config.yaml
n_experts: 64
experts_per_token: 8
norm: "rmsnorm"
learning_rate: 0.00119
Below are experts of layer 7 (counted from 0) of a mixture-of-experts language model. Rows are named router (the router's row for the expert) and show model dimensions 336-383. Each number is 500 + 25 x the weight over its row's rms, rounded and kept within 0 to 999. Numbers have three digits each.
After each expert's rows: "comes after" lists some tokens at least twice as common just before its tokens as in all text. This comes from a sample of Wikipedia text that the model never trained on. Tokens count by the router's weight.

# expert 11
router:537467494473499524480523502515515507506513492472482513505508517480481483506504506488521496496513574500489486483507470529535489534540458491560560
comes after: " the", " of", " in", " at", " from", " on"

# expert 13
router:487499513518505506508467468541498445486516551484509509506499505496473516529518494463484472503474501490502537485474493488491481500502512490528503
comes after: " |", " ", " 0", " the", " a", " 1"

# expert 7
router:510505504493480421484527511504519537541505524502473485470480501507468473496492521505473519490499500473448509500504508496506532482504529509494472
comes after: "\n", " =", "\"", "=", " K", " ["

# expert 33
router:493483467548498510527522501514521521484506460489513499490482519500537485474479485501460514482480498526502529509545491540521521585501509495471475
comes after: " |", " was", " it", "|", " It", ","

# expert 58
router:497523516490506559515494488544520463450487479583473535471499526476466510534537507427467485503490487521504509485489558467527515460512525478514523
comes after: " of", " in", " to", " on", " for", " by"

# expert 20
router:529465497481491466521499479443496487471543484502440509552510546525473524484503518500519500523507544508532525480520463494522518488490521534500501
comes after: "\n", "===", " ==", ")", "==", " ==="

# expert 46
router:441521502428483531536513506433452497513512505476509459534513459505524507488507514507487489520436456534474495474527503502458507497466521506507523
comes after: " |", "|", "_{", ":", " $", "("

# expert 14
router:504517473520536482516495525483506510486502523493439496503516487466520474499534490473529525496495518508541498476506480536530486493532514450505563
comes after: " the", "|", " of", " The", " with", " a"

# expert 12
router:552526524482506544507473469502426509486478527499481542445484490477490555489524528481513496540458485450519511499480488514516482467457473474515545
comes after: "\n", " |", " of", " in", ".", " ="

# expert 17
router:511499495493504509512478472500502506543527515446539530494500526521508496458481549516540495468510541396502484503526500518468517545497452513473490
comes after: "\n", "-", "″N", "°N", " ==", " Coordinates:"

# expert 2
router:530484554458500452539489477446532492492506482514494492470561456529462484463521452500518505530498492525487469459501483499504466503511528505526510
comes after: " |", "|", " 0", " won", " 1", " 2"

# expert 27
router:530517512484475447513517508494483487495447509537482480527486496537502538547516539504508514537536515536504543526516508472470533485536530502494475
comes after: " of", " in", " and", " for", " to", " on"

# expert 1
router:480470492509516519486494511552475480494517497554488517480492519484473548518486473532510519530483519499463516517519497521471527490483463486486501
comes after: "\n", " ", " in", " 0", " New", " for"

# expert 21
router:507448473527512479509479481537488507528484498486529495492475488500496500493491496490524540544516494494528540534511482481524500526501468520435466
comes after: "\n", "-", " (", " \"", " un", " D"

# expert 5
router:520496509508532483533489514488456484474492484490489488457523504506490520480537512489494515472496510496501471468450493482538518485548507499546529
comes after: " the", " The", "The", " \"The", "'s", " their"